config.yaml
n_layer: 13
d_model: 128
n_experts: 128
experts_per_token: 6
d_expert: 32
d_shared_expert: 0
activation: "bilinear"
moe_layers: [0, 1, 2, 3, 4, 5, 6, 7, 8, 9, 10, 11, 12]
router_score: "sigmoid"
normalize_top_k: true
routed_scale: 2.45
balance_loss: 0.00629
balance_bias: false
init_std_router: 0.00864
lr_router: 0.00098
vocab_size: 10045
norm: "rmsnorm"
norm_eps: 1e-05
tie_embeddings: false
optimizer: "laprop"
lr: 0.00212
beta1: 0.95
beta2: 0.98
grad_clip: 1.0
batch_tokens: 32768
seq_len: 1024
train_tokens: 287700000
steps: 8780
dataset: "wikipedia_en"
Below are experts of layer 4 (counted from 0) of a mixture-of-experts language model. Rows are named router (the router's row for the expert), gate (a neuron's input weights, with its number), up (a neuron's input weights, with its number), down (a neuron's output weights, with its number) and show model dimensions 0-63. Each number is 128 + 24 x the weight over its row's rms, rounded and kept within 0 to 255. Numbers have three digits each.
Before each expert's rows: "comes before" lists some tokens at least twice as common just after its tokens as in all text; "mostly gets" lists some tokens that are sent to it at least half of the time. This comes from a sample of Wikipedia text that the model never trained on. Tokens count by the router's weight.

# expert 87
comes before: "\n", " 0", " ", " 1", " —", "9"
mostly gets: "–201", "vol", " invol", " imp", "–199", " General"
router:094150103151107135024099233109108134138117071118120146136134122112072125106111106129144154134140115136147125127116123126123174134120117120118152137132128113134117137138153098104090122140131158
gate0:151178123123137146165126160155125106132099127124103130111117133109117130085125132120148173114180138162102130143138116097105125109132175129143111125161127162154105107128074159147104117110084051
up0:071129139151142126123136129143112128160136129075149124149176118102155137179106093103123098127118128110142144150108121127130120136118108096084123166130116092144159169175138109090104139139167125
down0:115092156081128112105126107108136104097141153141169130085100096166133128155160145112140116102166109120130112106150109134086175092120132128108151114153156154115131146108121115117125149142128166
gate1:132135105124143137132115174174141126121154121150153102163154191128134155088148169093132147121134157101108114099141191147100097131114161174136138125098106144135119140128134152142156138143142092
up1:125132177104115069171088109145153096105121137139171102119127100118125121168126147121154121143148124123117149092106112113134122121126171158114137087138132145164144167145148133169137123143102125
down1:113146111137145090130154114115148124132141141124121101101091125140101131167079110156097116112158149091123143121167127143167135108129144090134170083129119100127139124122112139129150138128131100
gate2:154097098141129160141110120177134084178108126138103098175163117119167151108121155142133134137124137185125112153155157086153144161116128085134162170122109128150146130171130121089125123086089173
up2:124118102114086150161142152117136104131124167129145130120080118102177119114155116152082133113127125103094134178181165101140131127177136145136154126099145146113099109119150118156111162142169102
down2:172090140113107135132136122110097162089125123146133143104124103107125084149126098165108109151088158148114157139121159141133122123160162121107139136155121116112144088123139125143136124150156102
gate3:113094121108127177136131134118150135082122140119168135084152121120141112092123123135108072146108140133153147120122131140111152146135169108120115164179173133170150115074118127110111106157164132
up3:149137120132135184147103161169174083094127108102117115148127161152123147139099143126094124138132146114109101190158117180121121150149112132194157095139159129100114146110122161141146150105122091
down3:113114107145145166130148127128086140137118137145144124162111130126083141121122136142142171113136118173133149119124105110174108145176150133070146169133104150111117155108158132121099073141134156
gate4:098091072135180108141113144142108166118133150146112152159146151119123130129152131126165115149147133112148101142133105118137135189133095162110138137146150126134149144126123122158137166162132089
up4:152108119113113157137130156153145163157147126115134125137115117144096097149103172131183129117160141164158111118141123087156142105153172114131133105127169142156137137136122117116121127138086129
down4:139116120046129138198138143142201130132153123128125126141106130125138103145049155121093080111109110109143108108146130128113123131098121129122130142117120128125135107122148173182136141145118104
gate5:093124105109132064135117120137139123075115113097148130114119173116109140119124117135121144114113113137113062109091121137116120122117089146138111137122131103111112124159146095134127124134152181
up5:117145113119109148109127135164208131145145126141126097134051126139128140139129168172108087134105135115159102160142123132163135119099117104130100137110177162086167086139118107119117166112100101
down5:077120089144120125098146162129140123116116155118122096103117150130145154156112143139135137124128140107129131084171087123129116146110124138101140144126142143116121140091099092137100133174116184
gate6:137118082122144134137165131118106118125110162099103120077138108119129142130164145151129158122146163169121115142129128141132122112098117101128116169117171139115147131097126134111169116138110101
up6:139115141129094142160120168119144120103136122172125104161123111137055110115127128109100097163143106127114140174131156099116115075148133098149160149108123122118141136182143120105086127101152135
down6:136113123094136128120173131126176151115126144140167119187133134164111104121114163108154179129086151113154113148129118167132146148139169125106103152116147146121093150123139151097097103108062128
gate7:088138121119083121135135127132118124142107154093130143148135094143136143137153145126140120088129130136097152123134102121128142103141080141186105099131088160095112098133161133143120121161131077
up7:155167119155146111108159150106158151094156102122143110160126155135114146105154122164105133155133169153135129126136151106140155117130089129127129134148064141077126126129176117120112125175124157
down7:094125151146112167134114146069117137136130139143108122148124115127091160134119148147059146116145128127098151164121132134117108096124111092131122095155112127147128167168125103128137103131110113
gate8:083109155115177121130124118091154118161097138160129140116126177120170121116190147119096115164079111112115120107057188124139142137164100075084148126146146108158104108142107149121104136147166170
up8:151138109140148125156118140154107106117150111117151128121123107169110191145107131093136114121114084116106164077132156160091108096117121123160112131115156129164099153136177130146122094113116097
down8:139084115104144124104193135176134125120145156139121122145152121162135147145148136138129182157141161108131134114114103131167133153170101108106149153106099095107156141100154123135089157118116170
gate9:176138117098143097121120159149121139151143163118146133115140142115102130162129139141132145090099120119095142087109154150166138156105088167133062123163112110092093101136131128151115081170152146
up9:157195145111141116077106172142113173134137094168135134108158113193124126150135110115124119098145097149125106159171115128119118138130131130110113105169145151132121177126161099159120141131134117
down9:141149088133121124137106103126118122140150121152192122108131142126129131144162147159113132135117128096094146108134159145105120130129119103179079129147129141133097176163098146169120107140161127
gate10:120133128137104103132128136117122114096149112087135113123121078086149096090133131138141155126133105143143110160145131153140134178102131168183133151108126145117106131171162116141183155165123126
up10:129159117139126171084176166122119105134134091132167120165157133136097124126125103124119124122148124147120123133096131136145114092122099139134085139147121140139149115105087089093111097165132176
down10:092164092098118136171109113148118110131109108124116128146125161115113142116125104167116126122137114141136131149128136143124087111140177142094138131107147074100121141159128161094130142117109144
gate11:119134188129091123134149132143107113142149099125133099153138101116140104108097129123177132147127073131161156120171136125121099130141120115117123121150114123129120166152137118081123115097122108
up11:105082127167092151152183123098102067135147156130123153088152118123137152141103158126083105107143112150160106136134117089128169121116070116123132132124106102128150097126125124115123196108167135
down11:137146114172118140145142173148128107113122056121078151153144130143126113118123102117086128179105096161110140112107096137155081144164118143106127185135098134102133150167147149095115152127170160
gate12:115114117108160121121105129135158151149129167088125097125117125152133100134114151117131144133171128124118154099160115155137121124130116106088108143189154108104118137125140123121097078104137121
up12:140085125106103151161100106142137142136152145134088140082120111117114163097144106134125121121207123113139147126132173159165146146146133112114111118166135151156127116142134079130127105165136142
down12:158139121119154085143142103142161117158128112092110124151149083124088119133160137122157152128140139148145119127117108158140121151136120130095113102160146116153124119089069122130120109111122147
gate13:091103124115131183111138111124105124137119104118154139084159178148162110123115135144090120116114138129118150142115081129107125140120119116117163101127090151126154144098157135093142105114144183
up13:119061128143127118117167088130088147181109169147133145140133101095129144139144140157147113121112122142104111115121111110130154155089141115122114134138138142106113128135139120052136147115087119
down13:132112145086134127124071131157105122127105154114178124135094137130093156120161153118131132085125122116104117135131109160066102148137163109153134127146160126121140162109134077099136094149135117